Weights of a small mixture-of-experts language model, trained from scratch on English Wikipedia.
Size: 8 layers, width 768, vocabulary 32000.
Below are experts of layer 4 (counted from 0) of a mixture-of-experts language model. Rows are named router (the router's row for the expert), up (a neuron's input weights, with its number) and show model dimensions 336-383. Each number is 128 + 24 x the weight over its row's rms, rounded and kept within 0 to 255. Numbers have three digits each.
Before each expert's rows: a language model's description of what the expert responds to; "comes after" lists some tokens at least twice as common just before its tokens as in all text. This comes from a sample of Wikipedia text that the model never trained on. Tokens count by the router's weight.

# expert 1
Description: Articles, possessives and conjunctions in running prose, such as the, The, his, its, and, or, plus list-item hyphens.
comes after: "\n", " of", "'", " in", " and", " for"
router:112114140112166064167121124140169090140114094135121123125109112153191121160135152123124092111133164156152129112061118122127156155119141102132123
up0:126129119123143156142140113154172159123136178093126114144174085108101102113149116149061095091161154125176135103161147096184134167120118155118119
up1:081128094146134096136158136111160145146153168125120101128150124117102150129150096175112142173108150146127105122137048129162123148164154062127203
up2:138170123127168114133149101115095116114170105075096111140132128122119060114150118139093148133087134127170135121163166135143110148139120086141150
up3:125122135150107138117110170136100171114172139118099126141106122114122135134113131112098133111111154109089108101145130114112137145149173154115131
up4:132096117107118134173112154130139129135164129126143136115129095124160146099105115164100166094151148115138101162130137132142137118167108141138117
up5:100128124072146098112167143125167111133142128145152107149129114132110191137150149141087155122121127133141144139126100125137108128074167116128099
up6:096136133135144139149157127106111107135148150139117093145106124111162106143098144114145130125139119141169123103151107129083149118120124130084134
up7:094133116127119162151099111150143096104107134090111137098113126100110109126107090142142114124093145131124153117112145128141120133170149113130141
up8:143101121133131096109158140102147114133095159154115102116106135139110142077127136164140138087124131154139108187142100130131139121083114083128128
up9:112104170103136099151159116113104164143166112112130174143119101138109167174073129096113148149142158137107065065126130113112116101105128123113093
up10:072133159112118147097162116157122153152108124145126097138106117145142091163134145148127105190107135153128092136165103112141091137118106092157149
up11:107073107092126122125127110126132104145123154112089103140123083134140119082090150139112138063104102133121140107150104124109126115122145154115113
up12:146119153161069102127102099140076136139126131132105128153121129116123126149102109175111102115136104092160146141117090117155172178128128105114091
up13:144116128107198150155112116159137119113125123123105088105110133152112143110178144131109153136143109138162152160120124129116156144086107158145201
up14:136124126136164108112101102108158165129117191115113161121126114121136110131112147135136125089126124121145177143134123131147116122115134151159117
up15:142137117127117088129120129155119130161139112089124143174120137132123167083174084074131103145144128173128159139103132144084096149105121113175132
up16:100133143112139144145157136169128151111137119113135145118105157157160144136133129108122146160140135070089125140121144117132132144133102156132150
up17:148118120142171110119132143106112102128138143135128093084129153120141110190149108162142127179118089145145119168126148144142135127093132134136115
up18:109089126154123112128100119121139147101200088127101078127110079149130114070119153141154164141141096096145132135076115078151150121115081077096113
up19:148161125142119122160131124106136116148133100121113122110120124066099124107143121109063110123125130129125118108147098134136098156112166117148124
up20:146185099144093124130117106149135138136134150119136154122097150085175107143134131134103126106119117148147100134106128128143127135129127137138138
up21:121092149143123094153122088206111089186135112163131145092128138122119137181116095137105162109096124126108129118133166137113153105174112112140187
up22:152095130141124114169092141106109131162172118159144143180105133117132105145136151146139148112171116140146128141110121140167128157099122136136167
up23:156111111116128126120097128128120125087098118112136110132095111155111140181123161137132077142125125119123144100111151124122143145124087122124093
up24:112123151166123162144127092189141104140140148132141064119117135144132138136116157155116136093085124090127132121142090113152134155085115100114090
up25:137125120141115123160115101085130130118129116141164074107152120142152176141138155142143137115118173146118147180125115111114158131121133111146132
up26:118119127129159117177111092115084112125132130099156123130103112160172096134126137093172144107090116118085136154141135135196135096162133128140122
up27:099190113094149106118105114147142150121138135102132103110174161121103130179123157150150158149094164143154135084120082125117132110121094142118100
up28:133131126149137122170147137122092133134140170154101111146123123097119107133118120145140162106084124159120105161120138152118130104079173154145160
up29:090138133125125089140096136130139121128112109145162111108097144124116107097143124145109150145116113169132123112153156055122137122086145099123159
up30:181146109097122109163125166104092155142124092129139138073125112151117114086132145134167110139137147158144166147110147122136125106163146102155131
up31:191143162081140103147176104167146135129165088141114087141121111111115114104151136109128114114173081161142160107088109114093108174164169178109139
up32:164091136109131122206153114092109147123139144111122114110073127148129133128151116127102113149139139170152134112143084150109136141092132160122128
up33:142165089124150177100150105127156110098142090122161140124109122108137124118152132098128108156161185093180139086114129160119097131128118130156118
up34:173120121123110084154127145111143117128142145147165117083120147121125124119131143107104135124136162094154101136125135106101155139102115136121161
up35:098141108124116126127097118142141084073153140100131130102141102109131122150119159139118108150101105158148104133116153085124147132155141114142138
up36:165109093133113115119097160167126128116114124129118117149111126125142111099116129139147134139115116128150113107117134139082117132126096128127147
up37:112112120129153111100154152125143138163133157136132116127097122097118117138146170091117109123120101143125169109100132114155126113170140134115091
up38:124122122129152134141091129142155131087099119089117115154087140110146114107136125130175075145151124146109135127133182111106127132126152104131149
up39:153106149080146123164130148091101116140127131121151099142112102129117108141118150143130110134183114141141097129127090158143105160151100143112143
up40:116112120113111147131156134150082095105106144104121109152130111124157160136128086157130116134153162105169145136158120128115090151143121112117162
up41:122143116112119222132133142124166129109120092123119118117116113138129108160131128109134121113113139123092117149093124129108102114118153124109136
up42:136140090145125108141078120102132081133087111152127078123103120146134167126116145125180135145120136106135132122124119105120138139129131173164175
up43:126185122160098063152153164123120138123141124149141136099107125095140108157103174109127089104213117141150129118128146102123140154078121150132133
up44:131158171155123157150151149156094117151115127144146178119092145145144128143093114145113124109141145160142144113085186101186131099083098141153156
up45:101155137136116115135179113085081184187117097156152133086143158111131212123097142139159126176121149134097146148149184140175119137098149101123131
up46:121107114141143143091079149133118172141117128125161125078101123152123154129093129088152101111100156137149124145175135186150126130093137117096154
up47:118188121165128131150118064126139158130127140146120143113126123135097081119097083160152094114113100145151130135164153133129095121138115160097108
up48:132134185148158148159122094134103165109130143155093117179119095072081058160097116086090151157174133122128111114140129131146134142136119116145159
up49:150073147138103129105139129138136155128124127104139096084100116090134142138124137155138151126133093126139101113136115156119106109159119113116123
up50:105118097103122140144088167130128128105119147140116133120141126114159132183131074063098123091132118125173108131161068142142111089114107114162116
up51:113128140141141094104135070110095154179085120153158131122136109126120150176118092151114137110117154146095132147089101159077091168151137151141164
up52:115120078119126102114102133124180166115136123149122087151145177137116140094135139155160074089099129147162131105118121137096101122072166164166116
up53:112088142096126121160148150122098137128116120135142106159125151165115101133132134148158125133122151145159137116127081157161160137140163136129127
up54:132163088167098141145109122135103075154162141145141104112147122153090142133120182100126088153107156120137141119141136128143146123127128132139132
up55:117133103117150113134190124136127171107117128155101102138077139092173139102152130111087135125122156126117142120117137133115102108112158142122143
up56:107128130133112133108120123143139161130142117144135104145150125110107086096184175086146147114145118122121184141133105097106102129099100124119141
up57:110100123133157107088124074145100117167156153101161130165115115111134112118131176126129126128162109116146114136132142129144123128121127115131103
up58:135115120138156116100070162121105111127131130143158126088166138133157084138159150136110132140102126152140130102193102142139099134123128134137067
up59:144183134162117074186155153130136142137158178153137103136125143130116141102163127120125135166130127116105135119115153129133112177141128161175142
up60:165083136056134146128104105151134103123105121135129107117139140136144133115129115131150126090120100105133132108103133103105120146111106139098152
up61:127124133146129105178093138131117116110153135132117124129136164075122152144112114128124103143097148135155122078173148123114146189145138146140090
up62:151094117170175124129120183108113100154137073141111163125103140098114122105152126135112125107171126105096137128101158114115179140113143141137150
up63:146107131155103114142113101104152148153126161137102159144151122133155123137114149098111141134098163137094126130107114144144101120127118143136157
up64:181157125127113092089089138150106106161168123158096124159110160137122115125116145111106135155140130152149127124097107132085127128136175115144110
up65:088114116111107160163113082106166125166157134091106099107130123120140143169139161160114119180106145098104136107159131152153104124149098122094144
up66:124174112135132128144104144100168145146111088133109131145151104115101192152166122129128116104117145159111153103118154087142094072156096120109110
up67:116118143101158189121088162126168136170162138102155099143142132147125146126127180116180094125163102100152122105118125127079103102097125143085139
up68:123097133130115130145152116174141111148142148150168149124104134135147142132107178143127142126162119103108104098123149150120135145177123140085106
up69:125132169137138129171106080134112136186138125120199078114153108092127134112113161148121135124094150069171121125128137117089132134125129132143144
up70:156129145131095138107105168091145132126136090130137165135119115112124129111078100145114162119120149159120162130140131138153146096119158093115125
up71:106120113153121079140129098131111142132145110107076144097180131107124110140164099156136127138130124145162174114110124107161114117141087146154137
up72:103099110124165144124142121120105155144122145134126119152094155092150174113152171114139154111154124102116137125133120134169135159144105113136100
up73:168095144110145110120124177157104126135116090131094116131103134122142089137137147108167106141121121169166142147100136174127109125120085139109181
up74:133126145110136112133169144149145120080161140136103157127118108135108150067127145152136093089145168157118144138123128114193151102164134181129149
up75:149101144137139157093118137105130075112130141130150138134119169143122160133115112139110152105131121095109119131095066160168162155113069132115131
up76:116148131151142164151125096129145166126126146122117141131133091152135120167093129154155142160145142160155120083121110075139155136127155122155116
up77:106121078086171067137100166112137153082138132123171107086120109120140122128117124122177093078139163111142128108119068134162159127119147101131077
up78:156166132180174123151138132106152098117125137137120139142180107078150146160183120133090114137150109126123152122093167195123093152096108113152137
up79:096177120130118130127118129078131093074114127100105125130148117104096132115146092131126130134102151125128131109097113123136133167172158132136154
up80:155129161135085158135115123123134131143104127111162135127164127095137176105102123112097140155134158158135162162105119105096108095123155120140147
up81:191142129140119126147099081132137137150177097142126119103117139132102118152135118148150130109098145123131085142165116118106108129111097139144140
up82:136134108150135145109154174178123124122129143101110126160133153143112160113116148106160142097110143128113112109132165142164171135147119143115112
up83:131140129116118172126098104141142123151142154142094124131160148133154176151100148136122111140126087153132090165130141137170131122132103109113106
up84:114134106090162103111121117116124106110117142113145119124106122056166096111124109131084169128127156123165131131175110101115169151100158102157092
up85:126167166102160062153114168151148095093115102137152114176157120133122140146125118095164155140160131079108117116099107146157139123146123138155152
up86:112144125128174131175144121121161110105151124126144076134124112143139167140121130093101137122137141173116135128151094193161156154140148141120130
up87:130152113123123134151154085143097129143144104159105083144140134090114134127153101120147134161177148141147113101156121120131137079132102160089153
up88:134169127172117098129082125134109121123100135108120139142113149125143157118155108141154096138119139168152124116126155175116141110136121132115176
up89:162139111109112111170114141094111095123123137103106139114125124117119147141171130154102184146107159138151084133114178118118143139104155149122142
up90:119134094118146149136110117123147157120102131131147103107137078135092131118134174131094181132153120118100143153112109098128148118119143100103169
up91:116132104182119115149124163110131150102141121126129119120131112128096106100172109161137091181085097152143130108099117112123131095124131123108108
up92:143155125156141160124116122128147110155089181124148135159162151177152123148102131132126142107153139148109117154114139141159152120101124099133138
up93:139146149103190139120104073152153125160136118128113102109155155106122128131135132137127147152104096141125120137125144152114133134113115153112102
up94:118101139099166144175124124103112137132164131139121098147136124171160148131112136149120143078132110125170160130119124109100144121137202131163130
up95:125171102109162107159117137115119127126105075122143117137147106157159137127126123113091113139155112097099155131105123093113119169134091170121117
up96:125143111107123150134135183128134074173144157104148134092130116109134112145100101124109149138160164126165079132167092143134158120134111086138121
up97:144155126159125155130127120120111144128107131166172057145141111116139157105122085081147143099131134160137174107141115125093107159124096108094114
up98:117138140126155124141123125073107125100113140174152103147124149124142165107111157128151180087140121130155145130123098133108146121133121144162128
up99:136138112135175132099140145122121131113140143081116124146150172146114116179126142136129148110116156160104125120113148179147119176140178141110118
up100:108133151151141157082150123153118159089131141160134128148115161150093120137142108127118134153110116165125141136151176139087154123127130123113117
up101:138159149118128109102125107149108107105105151087151115152130101129121112129141128116062123127133108125135089107098144102079125158105118120139144
up102:097148129124122147134165154141124150113134140151113141105131116133141112150134146092099136135131151143155111137139124133150160116183126101135113
up103:125116138099140143131096127121138115149120091141121090116119130117169146137141106106118085120136140164153110104108132138048142101119119082139182
up104:092128122141130141143094128117131137139135141129146111118117112144137118124143148090094156159102138148111108135083131119137153148121130153081114
up105:100185136116079125108140122130144141154206127153144095169157136102133153161084128120143130095139085099139156112099151132130109144169110134108107
up106:115129173112100139143116152130132134145108171144184115146157104107147130167124119073130112125101107124128140123156134072170113146143157101134165
up107:123079146124139086129096130124100133146136117106133109178084121107152124125117125104148118119137118139121120129136081146133144071136149168174112
up108:135112076134152162141133121107129126133097123141152126094156089092157135095114109114058110130155148141125162109145113119110131111148131137134163
up109:159126112131142106123110158106108159120144171099127071135151093123128133129134116092135106121141110143148133120097134146137143122127101136088079
up110:111152100153161123092147132140106085127119105126100168146096161169109112140207128170137089144127124111128135126144120133116104158164107160153158
up111:103132162129141146108127144145175164139161100113110155166128141140129169097134145135092120110110172134146125127124164122109115098139116140142132
up112:130166135136139134170131144114104146061101162117127147126146160152130128135107108118107104168133156126113159120168099109091189136074164075089124
up113:140139121118148110117119151102141157114122118135148070161147079107101131153167146068157138136129165115136103122133108136139123169095149152154130
up114:124151127131099125105134143159147114117083115145087126105161114104088150137151137122115105140148122128084177132131135120149146152114115119150127
up115:142113098116140131180120143139119139125119131161121142138149109111180151158132102131109088175159110106124108112132101120124108119143134131103136
up116:105141162142092099143129132133144161130145129132114107161123068153106157184113161123106134130131142131144111152159147148122127132149155146160174
up117:096181176082127136135158114137120113119123114154139120149091120104163096131093173126154131086114124146110112156143129139139130109127127101148120
up118:126135129068115128077113091147159118094124121135151163101106121124146193120105109130173143129105153164140091121177150168140134113088152138096141
up119:126141100126124135119116132162115124124128187171132116152088128137160115123095160113158106136109132122170148099155143136138146153150088121098120
up120:122066138095148150130099138150109153137152114081126145154144116129125144133104091096097074134123130133142150107123152130167148117137102122154151
up121:101144097117127157109114140132126164134117179170129130117124123122107107121150129122172140123122136168141153122153107124098122158121138114071146
up122:125162134154137103114070059108169125102124126168107094140137158138137136134135116123154092125108127141153149119099115162144161131100094162162172
up123:120103095098125102163120176111121143143161127157126168097157160120152120120148124142106107154129121139147167139159150131131146150115145091153180
up124:113178141146127045130134137155127137119129127132106152143109095133146111120121131122152104091134099173109145132146120166173174131102143143128187
up125:138149106171144143123088145132129162151137144091109174110131120107142117151192102099107146105091158115119162109122113150151116167138113156156109
up126:103138173115109120144110113090177123143177111177143142087179189114165131135150131116077132114081160119131139135147103115109107127128120124061152
up127:091090159120157099096102121130153109167121146132108169145120117157161120142151104150114108113150120143102115103143117132075120106113090113082125
up128:093119122160176154115132101099155111123097127151135110096151164105116142151151131168142124158143123161125115105151100096122199071086111143120117
up129:106140133164149123099162105104122164137135188103121102094104112140120149137129115106095180119099146137100137157138125122123135086129152129133132
up130:147156128130151137166112100137154081105160155118114140190075101132106107096118114168139111107125140135132122112118117126102124155156158103122087
up131:132083098118108143159070126100077127133144138145126142106114139151095138142115138151131130112130159175122119143118112120108127102143177138112120
up132:151145078164098105097119182130085146161129097133141083077108128075126183116102107126114078168134145134115134111092123115122135096159155129107154
up133:121109127141174147122123154099165090114104136065149141116143090092123181151132132129106125109121121152108108109147147094129147131141145148111143
up134:129160138141125090136139145166123155158152143125139144142118138118123153124135150118118144132158143154110106107127126127201105141119137075169123
up135:138107075122086113145119107132146152133170157115120172132110132137077124074099126137111137126104139112122141128154127121108143097149194131132162
up136:137132102101149111110122194079099129175107125120120126135132141145152107122165132138079116109170174124190150145129135142085123140159154140129153
up137:124149135118151130154125169126152141170157128131110147109105097135148145149128138121098126125125132177086134105170121093100168135123102126114117
up138:119144121131137147108116123152119161126130157106105131116069162114107125133169125134131150105131123114134123104070114102093161153169123170169132
up139:173146166122135110123127100133111169104132112150132149159096097115120156143160133135121134173144135161122132125136157134171109115094125079120181
up140:151103115162111118135132164115151143167116129124113120126097106119132098129156152126157123119146160156120161110132090126157126139116130154132141
up141:143129114117098133154099129122163112139165127129160144135113168111115134113122170169143125126095160153145139121130165096116133118120176096142107
up142:110110124153175128129093140128128114117197128107126134109125127150096144161156117154120101096173134098162112156133111059151084167126126151098200
up143:184124117145131125113130138158127138113112146149115092197119100154139108120165145111112080089145173163161171110143137116104169145111112129118118
up144:158133161124128139101151155106107070110134165157123117173128105113126096135125186126110139144130101089129181158107126101117187158153115117156131
up145:130143113075150114167135121100129106138119137102136123087132134151115121133130115114145142115136177149111151118175131129104156135089170148142166
up146:105088110148124104088145121094130111124085130168093138169160144151160135148140134167144121178080172149150112118165134148106103153170112130111151
up147:120147103109159107166103116111123128113156098099137114102123119152137152158145124110076127153110140149120149131166122149122169146114093128140143
up148:109131102102140149161172105116155139153170136130143145127094108137136053110119163168129109140127126057144134158131148143124166092149161126123124
up149:108121129158134111134097103140086138118106143169148050107093146144144094138157121155105109114134138167180138113113101116140141175118141127124150
up150:181106135154123140095149126161108133111104112115108098151146107154142140143124151126115135110089160137159108155113114088155172079128094105139139
up151:103116110127143125119111120117140107141111089101145118168124104138132151129137119164189127148111091137120114079155137144146134153121152120122099
up152:143111100135123108113141179130116092137138132118145188125134118098156108161115123110127118156143138112148154122107143150151141136167107124111152
up153:134105079137177130159150166080120121150103107177134141131133076146171121121091104133144107077162145132136154130092120147137079148112100145150091
up154:106102113103182135136154155101115108107148143129123099146106119165117122104157143103153117154137130096142140143195103119145150119098130090139149
up155:124167103117170114143124137095148092121123135133108172110132139103142132118116109123133127072076110135108078141087136093164103136136185142122096
up156:110125104155162078115119162126126125167110117142082137113106157148099104118155145130137087122136150104099182103163121100135101106063118122086133
up157:135117146166154084095134132083092175123124114117134142135120121103086072149119094094135127120146109113158116154114109134126121135143131145136126
up158:112138147147149160100169117121107138127115148144132114117121161111129072094165123138163078143089124135116106146128158142124153128139100131162148
up159:116091110139153118127143137131092109179169147097139152132107130124154140141125199157124073109098127117089116132139107170110103130067147109123164
up160:150164130102122137158103108114133140117117135151149158111117122169134157106166124166131090112137141136119143076105099142097087097128100181153106
up161:095123156118125145136127083168148121090132109152159113154144076138134108127154153123137162154158153114116128091119139122132071141139137081156122
up162:178173112136104106140113122137154146149150129113142126128115128140130118099127146107133145160093143158176123137141144113073123142158086153100137
up163:148144135138148102106118122108128099142149110139113090139120107148150110121129161160096142131103147096158124136135125138098119120130105102106139
up164:083109114165120144129116129101112125127125086163126119118139125110161147117165157085141185100160131118123136148145122065128092102172077077121127
up165:152147195101129121157127115142085120127145098171174104135151136140153134121103124131105123130117104138136129108089101068146148079129150124180171
up166:141123166156114141105133120130099117157133133077090167131133113078151139160179139127144104155140117117129096141107128159107131089099141131103152
up167:114101130135119128095083149130179129079118133145103168173094104143117148100152128128094128131144083097128090123110132124158166137124151143129122
up168:100114145103159151132120117159122171164150126125119159127083116132128152128166168086101123085158127124146161103151134090134146113124080143150141
up169:121112170177131145084132118139139096169136160119126088130111114122132150128078147124109151138100128112101132110149135147111118091130114070102162
up170:133155105181105120141114126095100142140143119106098097130133073173106124152143099054105130136099115118092155157150088085136160130122103111198134
up171:123133168136116119167156108132127083163099142089111136131133124143097128127092121123146146088125121103131058142113130136129148129125093055088127
up172:144101103111114128087126187137085104103160099137129147131076154138152155150126104136164145101146114154114085089100135086181115113143134115136097
up173:162110113124155137135120141174121113151149144108107139063147087105140115097119117130149147152110118110139174144136116130132109155131139154077097
up174:162155131154118096157096137108095132116096108114129092127130111135129141159153094148126126102101124125129121126131122144145137142107127104146142
up175:135155142150169192098157136125117094149136133133130093144116071114140140128107155158130122120101122164135109155148179119180123165081112114146165
up176:124141119086163097113125112128146125146123110138152102146083095089104111116119143115125107149120108124125145128157150107148142135130164153124127
up177:174138146121125193165070092129128154128110126133110118185126167132172164122148070101096131165141183132147105124132180158097134111131135152133091
up178:172080151114106163145125102117110142100098118063139105108109094153135118140152137140111144118086195132065127123151148076124149147139104103159138
up179:119097105107140128152111133107086105158120148123129161148121128150143111104108089131130104123108174139139137104163091104164132152148146121151122
up180:147137230115171069135142115100137158123117161155105151113138117130118097125109107120154136081122126140148148154150147133123118133104142124144141
up181:147149175114157134129149128102113123151115150147067107111133122108172145080138182077101107123130094116104107125116106114094128131166141127130152
up182:112107086152131067112108143108130159120098131161140124118155118135154184187126118140131147109152144146109110125103117156145116092117141121162150
up183:167161113122136107105120152130173089076147116132104152095126126127130105156082123092126122147093113150160170071090123114112134154105133132096165
up184:080110159164095111140166127128098130128163123145132116119127105111118156121116144173085157132134129122121125140145125115128130166098155158109136
up185:157096139107153126118143160100144091120090122146118122168094126123135120112119130099123107080126130148122124094130135129133140110136128108123113
up186:142122109140102068156129125130100163121143095122103109159127120137154143106127120135128074166083131121124149083079160143121158149118136137163088
up187:132120165124111132107106126171113138145147101102137111153129122120173096144106103111116127142082098161146110130170154150129161115145101092130120
up188:144132124125105154157147173077138117135171104075149156127112122164154153174126126141129110133164118109122130117104140096142136128110114109125109
up189:168111121133121139105136150130172127111070085127113118159132114148107141130107120145140128087131099154148131118120112139096137118119161126129141
up190:149159114102131124128151130136152126057100109104164119130134162144188125086103117131110137124142123119108127135182129149113128117131100099111116
up191:163140129161124121145106120119178136120099111107136145121125104177143170118129113118129115128129127122133154118125105122139123135083097116142116
up192:091098150150157127157152134144129133117145161144132155128126138132107134080150153118146134140135108153066165117155094150114127145092155143106134
up193:080104128108115085120087073143137210137161126123045093149150152134117104136117132104104113132141091166151122138125134120123136133114105186084133
up194:093179127128141148149139149159136122092148133197108123148152121127137116098104126104111174097088114161150145106150135134118088125142104117146126
up195:142172111134162165116091146105152098160127136109181113115142156105119166117132124109101098124141151163138130133104129146137132131134139129131107
up196:146134128129146106143138118079133134143117087106096092123152157125123153113153144179125121138090149096138115086115164085122141139142133108108138
up197:153099128099120129142128141141125112089138071135104149140102148153187165127112128166137137171138160163123159130105124135122116124116162167136123
up198:098123101111130120190113083111133087162152159145113087165126089131137144129153117102113167145164123125140126139098132077102131141153144123151138
up199:130127113110145088117141136133088106142135127117160093199143121134126068126141144123134106113149158174134163115131166116077146105118131159155154
up200:137152158157108154114072075099175121100145096107130128152151127153130106101126106117125149107125154108106131109147109146097127124103138161141103
up201:131082101119142101131118125091162143140109170101128150116139095116132140112150141124178124110104159132154138135131124090090137113104094097145122
up202:087140133133124104124109092107142154138153127129099098127132166144125112111128143097107134106129094166094159111122121137106152125108148124144127
up203:136099107139145177100135162130136112075122147113126121074118094076161113165147129129136131154119131115124162133106135144124176134132141145128120
up204:152127169134107142177124146140105105102137127126126101130114112158125129105137166127122142113102147117108110105145117106141162125144131158143131
up205:144142095145147130139127133147143145083122121131128079101089104148156137102110120102168126156137093091128112123144136149095117154117162149137122
up206:090149134127120110117117181130150191120141109156099108160120123109136150161166130112164146161140157171118114085163121160112134149135091141150124
up207:121163072099128118165124103112097123140150157162136129084138165119162087121070121120138171124142137135125131151128125154113144134134115111125149
up208:147135135111135121119087133141155092141125081149134113172075134157175094128159160109140141128156112135146081129153129138175109128130170105123128
up209:143113124130122146136157095145118133123091134127122147143142140134141137126132117123127094124155154160148132138152113125159123127131148113112114
up210:143129115094130115099081131111130132127173166119161135122113082115125100163128138169119119139113077134093129140123106129144148143144085117139154
up211:141099117136092169151163158088117128159148120096129111112106140126109116163148154120113100127082102118160135144103100160117122145172145130090168
up212:104133122124110113133132151143106121137157164123132101115163075165115166129122111112169139135163184120140132165094139103147160181112098134110114
up213:125145096095128155095151129142121115151141098124110102112136106091144135141129140139131132124133119129137165117131134119109091179133141127119158
up214:163097153094155076091129190148114128131113141155096118147157147120120158178121152135124126142149080149132101117084158165149098154107134123139114
up215:104152159115108109125084099153164161155100132121121137134118142111114125115152139063123133120146135129155116125138072115106145097112118114092145
up216:113170102127109111148119145155137171137109067129104107139133109144184134153102113115165098138123115138107151095147142112129114079142119121115105
up217:134102162115141111112141123120132116126105104118130071123110088152119054145156167131115129127116142166159126146109137153117104142146185095108166
up218:139139119109151115126123116116144141150129129096108116082105121120151151143147168108122115132156133121128127125116144195074127094073118102101154
up219:157057101122153131172138181129134125129154151133136130108099136096158125143139095146100112127092100115150124098073126133110153106125119122127098
up220:191147143144138096131126158150140133130092138134103130097090141159109137091116130152118142129127140126117152112126112108161126116127111119147153
up221:097169122160125110119051200103124139145132117111132123151122108117083140147109125127150110100134116131149100129140135136120143083128147159120091
up222:127157139125110080132120127138109159129114114141127109115127142123160108146161090156105125090105114115118140137102091126122096172141166117105180
up223:152092147098128127114105102140126115096119106137081135147127080184150097124139122138139152107154128107132116082171124145123128164167099131101140
up224:095121111123122147113153105170127156151155106147130104140137127146128115113121148129105135135114136113067136123144141144127116156114110105125154
up225:187142110105179116118131135076124099150128152128122117161137148133132109165127081125161140127129108135140172106113156146091096170092173107098183
up226:123104145123139118101149149144145149129153137135095158127104130119151130103124114133113109143143110114096133167166120105106120158141183109144157
up227:178144127128133148070125130165151131135141170131158131135097122135106097130169125106098109098117103138129118117107143141127163137178120118122157
up228:112139139149138144124131147111098141107151121131133153122138149120144167144116153157132097130132075080128144151111144146132120143117093140110111
up229:147169148119152161145123117171100136121143140148147099157109088102160109131145155148138144125144162127135158102132143157128126083112134121099130
up230:143134073134120108184097149141134121127141119107073147134124048128110181126138072132143129132138138173162106126125113140096064125167146116143167
up231:101150138133146103143103128136151128138132102112112127155096157151101117141146121151125104158116109107119132144142156178105143145137082153146123
up232:118154164140118136097111146128122112139115146137108135117141112094142156142097130085095125116135140138135151163162097129104114142113095144126115
up233:142108060138141166179155159192165127122151163150098099094164118150142124129102147129127126107129147163149115156107100168101110167121123110124142
up234:111160082181122157121162129139135139138125112109120142120113109146159166082163046128163117126115115148131135109077150113112113146113134166188149
up235:094160144070127143102137109127106146141137125100160116126112106131167141123117162155131137114080134118139135164148169130144176116131131198131139
up236:105144128100115103145096123113117118130117145150088158145094084121162139138123147119097071156143147134119105136126137143169158132108136149146126
up237:145054091114152136111109146142117113103100115130134129181151120123079104116125116148137133098141130128157145196133127133080135142117085132122120
up238:133150111187121135150104158084114140135100165121183133103116118170111134113125143138111129122122122121105137138153172118159154147151151082112126
up239:138140144104130127154143113108123101125127137158153118120099127089143134151172131138153197096104112131118098146159114139116145137113125083142100
up240:114109140105113189129154108118113148140116118125132077158133123111150102084109100106125129064142155104126127102132117139126087115182153138152120
up241:110122159108169106094097128129140144122143143118115132114148126089117171065106148123138116110141144116142138141119132148114125150121149100083132
up242:158136144156126134130125126122125110120079100109076112156140138177120162102128143112135072112120101086113137155123101106138139098156064098114120
up243:155131105073149096142125133109100128123090124130142120128098145158182076103127128138142175121155143113149108132107170120148128150043184195119104
up244:059090108112140140156137094125143167116196119098104112086109080123125126100117123161189106105140149116178087097119175129145078119149142132138141
up245:112110165147096147141129122159100129135135098107105107143115169163137119148069144113137110137091165126161144122107150097156151162042119130092131
up246:113095131129107133137088134138123143102116152142139138140098135145141152094102174104123143153132104081159106094082133127155099113137167084145143
up247:089090173118129128132078146105142145172105131103166109080093113151127090133114136150144145100104130143156140139151124096085154114126124103136125
up248:137128070136181115125069091121113153123118131158169143121126120125126117115155177154115123131096103140156121116138140116113104142103121137097159
up249:141108113113102113148127156126133119163135122156129131134131179121119116106117131136138122142089095074157092093109130141102085105111170148102108
up250:088122127106143144125120164162111101156175117129137121097104096100103121121108078142111157172169156127114118113135101115130124127089139143105079
up251:120108090100118099160091117148126118115134120155084147091101182182099117149139127129135109171161156129114140114135128084092138126123114111113166
up252:119133151134131090102104112089153135165122135118109110105143067149140167153132099094106144152098120118123127149174115139105145113132146147162146
up253:143160125137102071089118159116093144092158071153188141181139150169130118113148134120145109148132097137123154109104154122133122114112125145146145
up254:128149112088151146128164096160137093153130156108141142129171112137118105129146118156081137076166138126142138111111118093054112125139156123103108
up255:094136144119141162137106145142140140151171118138098033120098121107088098130156154128137110108124127140167123147143122144156132137113105107137127
up256:121110118125154131179153126117153096141157109127107128106119120120153101161093101145103123143143153132142167096130095126142146129111115103075131
up257:173136118130138132144085100098109135152085120124140115115131116118121185155150139115141146109110174105113126167105149100118194171143112111113096
up258:130122165145116144112119139124103146142129145156128136109115155104117129100147065148117125116131151176165125157101130104158129120118112148128148
up259:112122107112125141123137151136136126127159148155097156147116122113118135165168161154123123102108146117126104138157172111111178104144089077133105
up260:160156126114118121108106156131146128139154173111085158185094129167119111152144077132180114088165105144126140114109154149130132098060128115123166
up261:137094122092121144140167130092140137100146147113151073108109148126150106133140157164107124153094134170114127151098129124097136103147139108154150
up262:135146122108175146128092111106091141153120094111130132101096164177155125158105111158124086092157101167087140078176122156098114142085128122163159